Experts of a small language model: 416 SwiGLU neurons an expert, 720M tokens.
Below are experts of layer 4 (counted from 0) of a mixture-of-experts language model. Rows are named router (the router's row for the expert), gate (a neuron's input weights, with its number), up (a neuron's input weights, with its number) and show model dimensions 0-255. Each number is 500 + 40 x the weight over its row's rms, rounded and kept within 0 to 999. Numbers have three digits each.
After each expert's rows: "gets" lists some tokens that make up at least twice as much of what it gets as of all text. This comes from a sample of Wikipedia text that the model never trained on. Tokens count by the router's weight.

# expert 7
router:470551444510467513530524419495536549470510527499481536435470516519518521596511568445518489462494532470445523544461522410405496458473614495439482464523460510521523426457473441538533530554544529547478516493470448474467463511467550464498597519545486538467509508546542547570458468544461532479475506462525500518542531487580471553529557420468452480466469467484469544492502575440524418556539475539517457525545499452465552461446564467469445523514510499542488526483505464427503544554545525534554502547469470547571460445499442466558553557493507472481509508537503519507451520590464494519448485507537526449471518535496452515529538458534537502474561547453537546510546548490514486448534499504484500467507506492424465565454512549549435443461509485472569487528446438465494530464536551
gate2:490657403503407565480561445570426553506544516435478472491455453519470459509531495484516539490527538520431431471532544511553522476504567548517493528468534502511469467499480486440481492564505530536523523508518465491452488497517480535500428446498468461544480509417481513516503474509589515482479482481515466491481489468519451465489451494484484481577507504539474491491501496499479462474479492503431435560543501514474507520533459452586567519464529449479507477533623399520562533521454470462474542536504508545492452605524492558497464483523467477517562455493498512539505546501503481469485556451527435510540537495535531543428565502442475431476484471470517518559500454492521598493460551579525489561475564468517483539569493551480490514455508465558515548541552469474479543535538516
up2:482612440552467517464473455638466573532543476421475554476475468506487420460457544567514517507479501475485516460512517558493468467532473509445539478537514523492441454442503384411511482495478513479500550502491500475538455493489517548487481495504509470564464536444501537486462457510569501468513434530501469476503469460440450513497474501439477492550534500571489445504466492504464410502481489470484427566514452480503464466551492442581563510417536503467524467511546395521509508582456482430434561545500523531522447581502545528510421498574505471480510518471493492494496552530513467503554509474559472479526537474520531516460575516485437438509517491463510514507533440486466592526449458557487488509438527455479445484527489477459498440458495454522488509499494533524502575487455545
gate3:468465540455474463534514505531503511533587540542460469471490489439512424469462482486483533492462495543493498494498490492476526529511458497418448515459541534443574477481527488500463474551460508467509572495433488507507460475450542436527496491487493406468525473516541462488528529536508538499489473404447437510518445529511505491508496502511475486489559488393462528533429464508420453500523540513468481479510502489503505504529532528473512499415533528605474494502482536507492513502434439532551454491500488422444571513492508409472469564488509553479525414521536555488392520499540447501589638484517491536434541501496598552476562527543485507504456467491473457479529471494550539524440470505534537464396493527592489445524543435557485526464459470521521483481470481548448535533456463
up3:561481517407486467495498520536511505572542494481468446493443494468517494477475452469527485459415473578481532522471489535491488465474454491460517528471471489440513446498563501538477467558523493384585558521425425511514534487525579473484456507530549485457514471504506452536469494520527491475494498500451449481533465435519514469470498445429532472524603480442529498542492490543427463560539490575479523457504535559579524478547439485477477510466574531551546512462490569509485503469441481497520470496540527493518495525510466413532477480496485496470547470589538574419435511470558447515562532510521444489453517504487515548532481499560532536469447512498512500567536478521508549441490485511435504445381459495548443520492585540491473482519437560532438452473544517563443543496495529
gets: " and", " ", ",", " but", " or", " &"

# expert 13
router:502488466552589398506481433570471444470526501510468477523489546522556503482504505514475446434520532418518465509507545467553445496460538510473504506566523504542467497502458464528512434492462473472569501488452514519554605467401507569528475537544450473492515549464520555460456498447502555530548531555568558481449496549521507541551494470484535483548430492507443465547550491478505426514544466551500448531556528558537537457561485483501470510523422430485461521501438448524487515534469487470457527507491486476511559508500532448429421555551512455487517505548527543532490397536544512382490524548555504501479448434469529529510493518433517540424486473498521586507511507461470495538480459456521570559457540504544531462503539452503469505491487493536417552501470473443518505511459522
gate6:469540483488573509550595492510470459495418459581576458498531461496435489537505484474527483492554473504494457477509545464431505472542475488456501530504562427530529513574475541506499544489475530494535526598461501476485500467470468416517450469489502498454486491449494491557481492461539514522519487485479501536562527517566515518477447493534445506605524517500509450439486509561484510524502406475509519469528480476559501512474470503546516507494451557538416533484535558456480504468441526527499529540531553420501565561567427473430508514481532453561555480559442466502504490473444621573520530512554469511435433504527472426504505488496532489600487550538496548473501484459478430463533534443533458431480514453520529496480544467507439452538458555528456587493502564516513560528500492
up6:555514457557513505509539512552534569547493514497517526542481499477594479464503535492534489521530521529491565513489500534472495613557540504455489553549395564522479493510444488494499475513552489461439489499503518454528472482511464509492474470604524496525555455529456420551586559514508559473496549450487496464487558553469542522461445512478407555459531465453483557427468533490476543565462483488479488533507495478514489463560513536466495467445554453459477568525454505582528471505508472441494490472496509495464492541459453460549506509523562530430453465445551570531475538534507476573470469510472446513512451560467545552530503489562564466534476427501473495508534520521551523506420451508553447571506407487466484458480511479524454453503457477540396479524468516456504513394471465
gate7:460549534567524500619497535426495463527504488525476448500555590526549525540521407521385443522469464427491618513489452558569572479527482507482523540551531509468509468518464471456457495562491470484471461428433530610498476466504467496496492543479451506508527388443454520488500495465515535522588469501554483457509509486424501450473524545528448539452458492537508456469477456459459492500492568518486511495560508535471456539415450516497475520540488506525547480505477484431446535569450502521443547527477423527493454487535477482528498479501513509429530505500493438465477577508450500475463508478469481511505465493510533473564485461480501545436500535495445447524485464472478536493497526483515538480464497481496541468440431443442489441478459531563519504522479408477462441536464473
up7:509556556516534568679516575443500574522492490513530463521513519567594498540544447457399482479481456495473523506500487539540492546506500484456478533530464477553504459507497502449501513486485526491476459495501519538485585484481457437510522542443443549454510385518505558521458480450539571518528475561482487488487542490470491517500535539547454499525558523550488479472511496466455504499522585523447585456525484552476461533458459457488455574512507513569566451546488501452500473514467511573520621568486454493552410504507491475522549471470546488463469505483470473452518527490457494450512503503527501536527519585482480502546493494500509512492409492524448458490477477523515578455512533509509495543502524508489532506429516515451498549496521568603498486609507476536486541467489483
gets: ":", "|", "-", " a", " the", "=="

# expert 2
router:537531441592474535544495458485543548545553432523499564589483464505513446520449487487557436417527485510411472578469511455560521500503426519463470473486461446445516503536479501538430600447479410444486499562541510476535541510493497544546491558545538552477490486512504509451472513456501440440501482413520479493442478569482464505452460497502563501498481469480535446460548536529542458525519462457470508498504461441558522491482463436489463533560500510530572450511394546460494464488511435468498554522530488576449464484575501464510499474547459541438460517576429470467537492518528451539528531475556464490487479443552483422518508438563524481508515483484467535553487521525462485466482477454541478461572553450567481531494532552535484507476430531540521498522503503495483508485511448
gate1:514430479456464428507532499414470558520495439480464477451478442534483528477523522508506538480512452528515493518519460405496602502478452476596474502435463450560524420502509508513550531552513481559423518496548450473503464516529461549519519469513492406445487476510449440467525545494460434512577491520473512520531486518490456487483508489507438535549521527467484537499471520582480418462541501451436451492452482478484507487562466586483528514490525469492427432552491461471467524509554510505453517497560523465523482494560474560493491456563451520460545597498549499481478516475497500467543531518501548460496510422499574534518432485563523490499545524422527509485404526504547427494433487500508523518550485465484505484384480477513494524433525493523477481494419496567567486442544430
up1:521446478408473426505532531482475571553465491540481513460459447477500594483521516508485557454559485546507485543553516465461564516539458491542477532367430502545529417490536502499535515538476476523435538514543513508450509520493490518495509467534513365481464543513480471471509549530468484517556464526456519519505510574527464467508526527532426564556540542456481536491503546548463413446502498461393471480533477459485524447525497558459522503495495477509469443518513478506490513462514490502488531495583521539542548463518510600500466479539427541503570548524484450537469501481473547488435521488498512527531464453482503523506452492543520484565563537395515505506421571515525452483446468538491552479477463435491488455433439479502515546425559484569493528515473509530510489407521479
gate2:475488548540449572540542528462492490548528523488500513603443417526525556513563484535501505455483498502531578478529514510449509435484533522526489529535514425464538508456510495528461502536503511470458474459536556483512507539517497539558437487471491496527491521499577527494499523475455543463557454495537472549538537515465529548496549508521491543538563446491497463482513452529609504481499493452535453516516523486442449542496493558513470518453454474508482462481534477415532494456482539569525464481580496557410554497531414499468435479510533465420478497410473583520533465526516590482534485488452434469510506488547521527399492540456415551502541480445498419494528500546473500502497513542562573451513478525573491430505470559401492505481527543471434445532550512477521460455471569
up2:571521433516555476507475490479444545403444462522473485433485554502469510506439548426494456481537477533493450484493494440485519499519459556588480472550486540569540503503491509498521486459541463466468447452579522547479548467424578436470538481512536560515526515562466422526552481508469513554460480493514519526537510459538503511492489459515481501463419472493517563538464502546413500502455460481456506499559523583488527516476529410549502457441512538503474510472456534503537503462566482472468442494565436446586531445446521541470515423512472476599450465518487525447500488562513519559481557511532512453458520560468435526513462466564601510515561511517527540499516503522493489542582472474492440535517477512503465569416547478504502508465470487588564506511475461492528513488509454
gets: " |", ";", " /", " —;", "%;", " b"

# expert 4
router:453493461573518492572499428463519519495508512459473558434533548537530513473527532549548488459509533488473558578487520498483508481484512552468492472554475421488479458511487447528551520523450523517451536520472438452494418545462532415526585542574498545507484525530504516491478487482506519504497491440525557507456518513458474531501538503503502497496552445472518586508515432521540400519526505528509517532520598495503562496457517467484524492540473498479544514531505496441523560552542485499612466493469463515515440507455476419607502517499552472562518525541528485475484567533536456526458482555457588457448503556452446512500499477571489474596546500440533514579529519516518470420531482527514500460550533578453528514418442522528480504482454459415536424527442507508546525439524482
gate1:477459453495508432472470483456458451489505433472455464489450436462468453482568478479469534446483534529528497510536470504499558490457538497457457431486530466478513524441558525467553503468518440524479418598559537544507479547543529576409427553492509461524445480420549474457571500428443466555452475470538421487469514473495512540488534510528523510576442503429435513493501480537538491499495489509525483587469492507462580542520513566528490537475423429509484455548516537469554486540546467506494475526552470539445510490411498481468588518514490448428502504454527471501505592488561463534490502539466481543495524510518449474527552474489514464469529601500437520551495541561448503403504492478460511540472550467500463527483480542538456472541513560465512478483456489419483514467508530
up1:502483502546578474507512507498515511489464409434554544453478505503521478424539545521445470471491544512601535506484447473475590487499512498526450443503456546526482472468562477462498588509517443543492496491518596518465520536455468564434492603539538472509461459378449543469462480468549543506532507461490538431489588504472518560524435488562493584539465467475486427526459443477544515484564495436465441523560450446508503483517496487513546506478484473506446526570537517469521488495423448482530478502517489559475489451502496493465509490428520503429493449470544533551490519502520539434523548523570375529501507488541483473517511551487479532526527450446485534462465588470473474431503489534460515523549569454460499505453450500501540499504516546491495535475508485530431496469463553
gate2:511520468472490518514419530514488623509494480460505519536464538508482547472542469460480470483530529455468531429463523442429564535533379559522534474508549500559524597561478507532559539592530458481520534477459459498463501479566457413504484534481462532528462479514520453533498505481494534486391509485469459492488529455483437543500475484485498477602469508545480454534449394457461504447484566460491501509509479487491469520541533499487469455452520485508460540426500482498502508497533481483530526481487496449469457511441469429614552553579508503546560560439551543442506475556525555414502484522510518519485514507546546513501462523532539530523493495448470492498517546537431439576460462469486549467518481555465520509461499457476509554469522520488479513541535568508564478438582499
up2:564439580552410497468472507474479567490523496498474435545513467480422574493489577486524425505588478421482499514472539611473547532508500517549489516486453482538481496546564532491544525532457479426483482458544469500471467513511482481524434503510463484462484504513489449522536502502534479546504525503453554526503486543511488550476485495569525445450553508407422490543550557475514479427529557517535447509525525486544469522491550474457414456474496573470520482542501539466550465449559544452499513600505470455458469504491480453547441432553504563565456493499493515457487535449526484508495489496487498567454430489517531421460536492562468550495530501536469480514498563433501503583550516545569488605460441542496550533547473529499477530470439486465555536497452529511520501459500488
gets: "–", " was", " were", " had", " won", " would"

# expert 10
router:514537440497583522490506509478498505509540512489501569414554484476529583511457473460504539500544564556476550457493475546456501500535480512540474525511492498505565428537503438463526530476484442505465483523526586561436510501516459478474454479547536511514507484506458494492537556533480497542492551574530513451478474493484470426490566500522454468399557507464538522559433453516499553438501535458461544527544452516514464547541520482406509506481441511429400519480498502517517493505470568545507469504412558499546464440480476485476481486521434483478517427501505553482466502510579412533517443537536477494505519560435545590539557471474532454569491472483453456426477471515525534506501510504497413520518477482579499522541517482536558563555537487439493440451430488584457486460552472
gate6:535528467460547562464560496479485525475448592466553523466546509486516470413482411504493481442482526428507481506491516545527479425581429526517509516540505509546513454522501436447444481516493458498497442540529441506500512526533472465569502470487430562489530448476519531501534511503464454468461515552451572418527488462499505481468453583500456479484477516573447524502501457478500546485427427430467494455489527482509508445511490394429429412563496525438490470440492507501517483558528547492484548499533520498443473513505516404498604457513532525474483502513551481523506481472529519531446481488524492491492486553467524522540556463547565458449484491468523470559432496556432533482436489505437425527498495498440464511513474501496557569361564517508496478522514554527521475487502501
up6:549498508577543490460511485473496502471451563498472524509517467507546462479466420443517462440499572482570507460489480523440448476504464515497520510521511479551521486516471480480523516524427493494486516587493450584547501503540485485497487424504497538450534528531483575534559512458486519456465521601442458466455442471518501484540522556479549446502457532540473459468466441494482496546504407457443455532511495478456526447574536400441484426479523548509426468533486491430502518525523485450517520453493525533471478509489460503506597494445504511378472554447491465472567393487532517465485518530533536561506447549465521502510563496532587464434519545513567495499457480555441525517478513498467492521486572511475471494478568518499555499387556476457516442439494493489552484534498456
gate7:536496506496544480576479495488519523502502583446509499538498572538505511523488443398435585460498525464490509497458452557486555445516492543493494455553499504574421455506511481472525507476484488514467584549530445452499434488543530513545503513456480507471519523435553464517449439464487417457497438606476527514442457490471452480538554522469552475515467478554509521480560572535507528493518425388549518528483471502519444525499564472511530524579495526541543541545498474498495506525430494449490475532496565425547502560525516511514511528505533493499532522508451457522477512504454471470482510545484507529437521478455558529454451502497451513482531480545520457496555492420494499435443556594590568504516544539446440557556538455531435470508446556540518489456475464485506499532587457
up7:544546491474431473585488447465503507459504524437502499488513563504474497531506451434505549412482474452488557540502427529463498463522575521455522497555498480547513455510508443535570500497504508513478585505558428504459448504535526472512499475480474535523509484443514443524453431450548463399482450533478517534487506549447484535552506500482577425449523496522481567455480514485506502491463409476536531527435486525543491526530538434535509524507460480457526531542444476480456495508432516451509499547513508418500487507536480511562517565451523507552540541558509461544504524456506497511492528521481471553466503447463525514436456490444488490494523418528502509490605450450509491459519498518558482488497529582463393565523499446572513531509486557554457581458452499520474528491644454
gets: "0", "9", "5", "8", "6", "7"

# expert 5
router:542470544466561476496450504562459498510480493503507478515489539512466519539522499588429507542450487476549524444531498542453589531481446463541456461580562503460472527474597535498508492522525460566472564492533448484526520529497476491545462497435468484508505464473466525476459533464472534519495445541509487559504511586515493525525499420512539582514536573551552571469514458458455480521482464511505515413545513431543479574540519564449481455516471522479525477470484514441449454473492462494446560483534488442514566501562485441440462488537537527508549474472462522458450517485452476521518493482489497463529534446461481483487530532510474504420537470482479483498505469487502528470503476481462567563515514586451503518470555358329483469525548589490531479488442500509515533543508496
gate0:551588545539520512482526516431572474447509453536518494486479486510545527478578461533494509576503487568471522476532501522467492457530543501536536449563524524522439468539584462496587473470441536490551466510504445520501458458495503478521503476461550564528531486477557517571515507501523476433391463481510539463526474422460441484476460482535522543532513502558499499433538490476514517504485545535487532482496468431467544518523499510474493475478521488486515453485597537490580474487551477484444482514466479605521503559553530507471529409461436429527498480556446489520499506490556411580511469555506457481565453527491482548515503495480526528478518455428494413485497477587566477531500492492509455484489475439434550475532440584473614459495519466445494464436449465483474452536488498
up0:539540544514498526512560494381470501450510525508499517524520482551567480520478438490475481505525469511473536437479475460482408443458530422491553477506432496516405493483472491460520493536451548463540443481583482509490546527439499489479549537522508472416542506516528531519482548433543493470442465476484457519567525478438487488498431593479523499482522516510473522478504399539483499481428582445508468463440469399507517447533543462516464464471506431516514471531544517550461510439521524462436416483555501569515447406488517530475466509522563486451502505500499377434444530601505455588463509536492508511513527512500546410438503483473494484553462514530501453522458481519487482514516500505519476572496523463523512476562491550458530512526493466459470481487438433482460470493505462
gate1:453483440500517536485514493497536532526565422484474463479532442512468480445461591506519439498504542464492475497501468475497516518449507591556451485523458399504440515458509432495504540577492481499556467511477514471548439450485501524487435472590541437438448449470511568510503488518488572450517572478499451561489559477510470514519459505476453529503466451506580500516543508491583490517503502469482485461469465481482525420482505497453535540508477503563446517554501462579488548522488512480465504481537547485497513513464489554489471459613595484526540497479531475450487509455556422541551464460489485482561514464552460540448533448488518512489531461473509405506583473446468527487556458576511530532556457506468516525462562531440534499472611456553439475485500524501541481457488585
up1:487517453529493498561503509594457506513508490556476530527485462444534563491508428527428540543478453508537549423544519492424521532488498494532459436440513479598544491451460496445512519442485523526549433526545432546492563500487466466531532499508456527519515469518507517499481518506496519483506416512488526553531465537473499492515480473560556472476542518453450502464529475528590495490499563582442441531487517520489499468445477576522464517464477481455475554554573531453521496520565429514500525521461434533494407561515503516485520493464397439457442422562460503512528467567508495481481501465476538539515509514443575524542419533513475477519515489461515555554415489568536458507469453497544499468522501506528519480585575534480514565524405493495448570468566526459448482542466497
gets: ".", ".\n\n", ")", " (", "\n\n", " \""

# expert 9
router:493494467462569494505408507560481478464555470569532473553536508524531441532496419502448521549609502493550505567492478523536481510547519502451586510397540567512507544478490564518474496489410535465510463504514463461477510428500503494508510495483482450540501505468560475472471482508497542511507512496486440566447487515440496406492456539482474486537509499545469487474444514523417600456438494546503436492475457583490444457517534501485487499447506510484532479562498524463470537464407502483503506451538541446497590488450481549506448522445529513516515524482473492494547533482589481521470542533488470553495450590569514542450546508549620518550519475478478458458521526484438510511520563531485497491465446516483551447565506499462581547488444582553480487521512501492485470546443466
gate5:558522504548500427490461470491518497483539525463483450448557436527503525478507493429504525483578484455494519492489553443505509511477589484512474412545578515499438541525460600528506534504429530452532488490492484469557501453520461459474532509487504485496444464525560545509446569474536531553591502617501453430415529525515435470483499512506532539526587474531579513512535478557494511493486505527432442489595547499488515528480546526553539401491511507483511528498452508490523480501491435446496483549492545500478384496501463507505464520469490462466463528523514563511497498409498444454459541418521520537548501517486513471497487497457457449447524504477488482491470521491482428487438463503464486511509518501490428496440501514356481520549575535449461561480542538543534532484466532
up5:504481535568481450491533459435547525529497482502492506507467506449465553504557488492518485504590453479459452480548523470503505445486468442508446467565577599495460439468569598580558495528465548515590495441470494436478522510492501470466552570494526456525560489423402520472433533494503639487519498506541503523511585472462505537504464553458520495492496544439545489452461567515523454469555462518465497474519464502506529507529451469516533484493465508496471486537480499500557521521501451507422488476504511466486579556528487428472498559475471425534499479536560447503498482492564474498453529453500510421517496434494494467498465534467471581534597469477520509471481506484455462490523540401499484482479509523452503526433524533421496480536473515472441471498542557515425505448563496
gate6:504505425502429583512466447547493495544561516503534516500574498439522413385487471497472492538441480486472544523496471492517426566543455465540507472490436460504409554510491529490540483512474484618524556501481545469477488552583524447532540541537424489550458466464482440512514485480570488553466534482500502591504492516502443426539551491495445472519520565538455591456413572463490545445558539494467546492449469472536458507487485497500479548550534517471584567436431465525525549465521493451500515489526501567493447516466428481481486482447476573505499474494481560470513482555461521512425506544532472520505492487529550523523465497494500514492491556455493496467492571540494467508460504532558557502480546468470481534485486557465541514524478440454487496467562435488491503432447470
up6:498533437494490546520389471562464513491511558502530483551521542447524499506467546467498545412477438463487438519490488469496457598520478446496467400540476466473471519464465496526462532464535494575469532539440488529521437530531476447524520472523461560568468478538490528581563527525510489534547378485450482525531503532524480432533544468466471460454506584504472543478535521492450514441506474516465491522452477499528525461465485466518514474500489532468564499489530483512488540434516498473435617499508531495488482606464469527475535517478463508512454506515509541482488455524513550567498462541526576524484510521586497618474510552491494422526470539486516477538441541403505470552488515570541517494417499499467458531590521519458567538539571482471475521502505521523429482479485477
gets: " of", " to", " in", " for", " by", " with"

# expert 0
router:453497444469610528476445500464509516504398555439500537479500459491509551405516465455485552454495496527469501450497532480465479492449457464495525514538498470538467497582516447485479451519497447534472538486568536587507537476445548491484517580539523531486503497496499492540566464496496521518458483514496419456517505475459526513530472463480503521430473474456487554531507431475428599526440465491508526509590461515537538503493527494533565550548529505518458477478545446499554519552413561492514468510486498470490517485490557575461542411527492518529453479456522421562545452517501527436443494506543551497543565525489461485515465521454446510499510507475557515491434482532510434549507529529532501455543480435526456551473513465487542451571554515418452455441515565538589510467541583
gate1:528477461511491394526465460501534503362476455551543470510487497482522581519562480518478418441466536459452559561484532464545529521498478505497436433452470554481512576512507573494528515523486424505472577441531472526498499580534489553415532438519523439533482434507471505450512526492484546459513483475490501504494540507471496483536455461547455523555536469512546517476465510570527491480506481435520480520597473532475446440479550427463537492442482527520472500531538470527460479457496511427527526468534503529466474520542521487531470533466467498479570502501495516481503449486531470448484521514482463621564490484546479538422496574545458458471435590504517550480457481510514509559520579484486538549499478519496529446490484435505471409514501495548478513408494559459556551491557483
up1:525505426527500405521509477537549520415472510480529433485561522463515532521537510552454407448474479472455565549518471472515454537492505491500477497449509601496505540585495575479596502519501430510456584482508532514518511556536495543400554416555547408545494468498491458484511513523470519443511489531466442478508565520454482490531484475541509557546578474498553518454531503520549493479535518494507498487591503567469490498454524441441485554426486496502483499532591483520479444432498519471573536516542477509452448474559509492499493529514479495504528485507502521503485487495548474459496505501550525578527462517556481508482461592552496464476538569504495499489494493568488486569548547487489556564465466469487567412450502449492494489490527426468482558396526525483524518547554488
gate2:486568484607532506555507447512570525508514541500527564511541495522513486454532510469432572497434491539466490411482506510482491530493528552511501604566484489492412514488476577448530499459494500554514449550498544533502521424527527462509521504496540464458472547511463468521512475513518527546549510466494515563431479488466510457491607524524483530556467490488579536453515444390570543453437503547555477534492482573481497518502426548456499505539466474479501433435477480513553459506541498504476562456478502541484478510499473574532543564472583490453487507474421568550494507455527537511519535494508504483550511466518518510496522550519578434461469522527472493492543448501540491493578483523529550622522484475519530401515471515508476486549409507449530467466483517492569436506466479
up2:531487520558561418558447487499582506526438517525480536508530514542516518400543468466447484547440501459505532437510552512474435523487443608480552585505494500468529446487424592433522546521511492474500472451488547529489543490503499502506484486440512472464518515489526464568510467517452465545452525572451511518487451513461492461517531502488528472564490390472534527447560478489531506483464516529508467458510477515532466563538492559502477515521458550495525504512452409513512520475564454464548554478482387503560457484465540565504519498488485461458500488502379535494471506514427440444545457527472437425514522516482498487503539507553494479505442482528488476429539530533494445538472512534455458521504518531572475483474499524452535419524388564458465483458457549477541465496473484
gets: "1", "2", "3", "4", "5", "0"

# expert 11
router:470576446490450492542571420497548548474567554506494576446494535514540493537504574454508511521510553472487544582454517470394472457534588480498497473492452524512532413471470456542528553564564532490457461525441487460454486501485540447459545484574528523530524519548559533490460446565470501476478505492521530467519513487565479542545502415450466471513494461526466553495512476457540455555558480550497532532516464481451512468466536471477475512521484542504520533488503473448576578566569515545534501533457462544586448495557425452554556556454493478535500479547499502492442512549489497535470444454560527432464495522540434534520518486495539500501556579491518538498530549558488466484540538499458487455497546503429446523505533534554447482496529463444542432524482473446505540475532550
gate0:472489511515497540513518596369457481473517457517498522477500489487513547464551472512483447500463473530490447574586469497412531488497493437527489542553550482541485550539519465418458482473519470481534500505476551536493504561509470498476485510503464447478425532494470480423456533444514547521495506515492403538559555488485532469516543547496581474390526510520506502513514538522502543447514499510504548511445433460432533540470486573542505550501520429544469519476539431591436535484459467495528508505455527482441504482498466529518446478457514466534531475471441412493481492520522485510467478489466530515481494528449484501522474461477505485557444515555478526492458488541439556447473515450545586516493510391551424554495442514487533498473357509459584479539502549436522508475510520
up0:457525466505489490451523550475470456480440523455521518478457444557459504529486528467458527486429412543493496452511566550484459467491511450550501490487522468433496497502501468510572550410463479501450483539473548491525462559473456461528495512526503533498466486469522542523465511536450493521493472448528457460491580443546458497542538568485509584502466496608471498457494531491565544542523499450466454521520502533525464543529474486577448467528443527497513457399468494465500522455458454499521537429496474535501463466551455559538532457445537466417503531539509450542559457511440504419500521529487467461525439480538575518504476451497439460451439575483597473540484529456483496457559447501505476432477504469551519471467424577463559544532497493557516475587526522482447499537560427
gate1:466448532463467560554433436421523481453428489511601556489448461514477427488491490490434528409467499526459479498545442445518563501492555515496451513495496503540529490571530529513539505444441463534508510554559523520561541517552514543538506482456497512459498538503466529446532507512486432485525511511513582527556422486524559492564586495510479462482584474430579557474488466547450568476484533464550472537501553493446515485534543546499455465432514520429504410554466503521510488468474503468562589513565515480498536491536428524449488480487493534431500528518447542519543496537462384526438468512530531492525476517413542516474506440476499491529463448465487496465481524487493417415508518507446523545488491455539509437459468477519463483507458488521495534572531513502492499454532465
up1:515505525514514554526407481515573476531556528555562459475502504467547427505445510458483415555559479529533537473483475470427444491483547565491451511484580536491547470433480545482477512488464469423477462473561515516505453496454468521457474441472520509513585550594458560556459567551448498493531501520409587514482455500511555463555546475517442494529637546447487505509516413524517479478447481495491458596512461480475533469510540507519446486445536549447492504588476500475512474501459505479491556532476484530454530499493556483499509465500461555441483464505459542514468525474454440499532521493389473492528506589487469470533510438523502472468494457489469513500475481520487463486467417498426542483463518483520454501463480560513514516468460517507554499536521560503498544473442581
gets: " the", " is", " The", "'s", " his", "-"

# expert 6
router:459498417510507503553540397509518541452508503466547528567515534477523503545507550549542528507533514452439532533486534480452520479556559505576480479481474519553524437484466392528599506506568516450446535500504489481428433464498521528506564562491521565449426525531488493470510491465421507556469538401521490492508510465502486532532543465445429486492490493538515462369423483444507469524405510560551452509497500529526481515464490484527518514488515585534587506505453428447519505584533448536561485520480476518452475530455444491462499488536521486558558457492462513503486528499487394524502508411510516446459484525504439505497517523524538577593513528488535514491536503547512527476509533487504465465493428566494543524481511531535519528573475507521501468516445541455530534525476491
gate1:526457519505523476527538568481492485543518475514501479453504478513484443463569488530525467454480510460533517478491495478514518466456546534485494537482512526554497506566620572482510407534504496562520478496570458549493514411477504526454507454466569458416440591555538507487604532471512495484497559499427517563511476547471479464582512500515540467497440536480480458547457440489477585526428519580395447552474522524508488479490487526516544523464427538488566471546448495475458465527504493495521519507555471525470488546439492547583512459535479584476525450525491463470590526439427484475560497468486500470521509487501517487509467546472528526494535483534529514497513488544520524516464452503460470455477460435464469539491413474427559521528485511498432509530473441550511548553516387
up1:529543456537484472542476427511530439480502521450503578459491516498502476544400500541485454575534515525460507585577474484435435488532461517527496502530574482478481490462535501522491492547508484497422513564479550480578454547492509470476547513547469521517500522465478542516443509478501478494512437531485454447544439453433435549479511479494462525517567438438458507505535545564489500496559509430527516508495506497497580479491518520555543454452522483452435508501507491486517603452460514480445533558490476451557562496556482431415440511505518426479480555488519405437424449505514482514447497485477454469431495512507510485479458510447507548542495508481465525451503558468502485451513553536506583528545580508467495488553547504548384503481480525472485467503474527421411501511495571
gate2:544555468432479495444555479476482402484515509520420455529495577569585481445561497444526484445548525483500513501428492470525510529567581524506506526436481514486458490511497513442477491421529540513570588469495534560548506522464515468455504551435481518528498540497529587526519545469524508510527448427509497541499474515616528422535458439493532535498491549512504476540501460462556486444456556598503557451516513505510494471452468515512478457444517454464518470497526473466527437467401467575518550468548509487502459481458524481436494486520499538468459436517451561503523522455426502567468511535485487542477608574521461547513498477438483554516482569461468425478495477561450532545476469460476525544476530541506484496448475529491527539525514478522444508495474445554514493475474510
up2:524486489472397448567467523515467529549496469544580548484477457483457523543536484520460512472508480474457485524499440414469519554543499531484484461451501474532478494436578425528457599532430522545499440429536524440488453450435574548529499453486535459552482487509501491517487475464471481455554524525571552477460495488387483502481541550529525460462496499521515500526494531505475544511491438484486556541487552546502500480558557532481542594504491518552468577529430481469442520459538506420486427517496472516447486504580463410554510452432470502473462552512525500486486464509540567546523502507568494463482517459520478540482466466512546514599452550478480579485513445515564525525486523523537445478496493491536535461513477511502444582446410476473547510527481451547471552484497526
gets: " ", " first", " all", " only", " home", " one"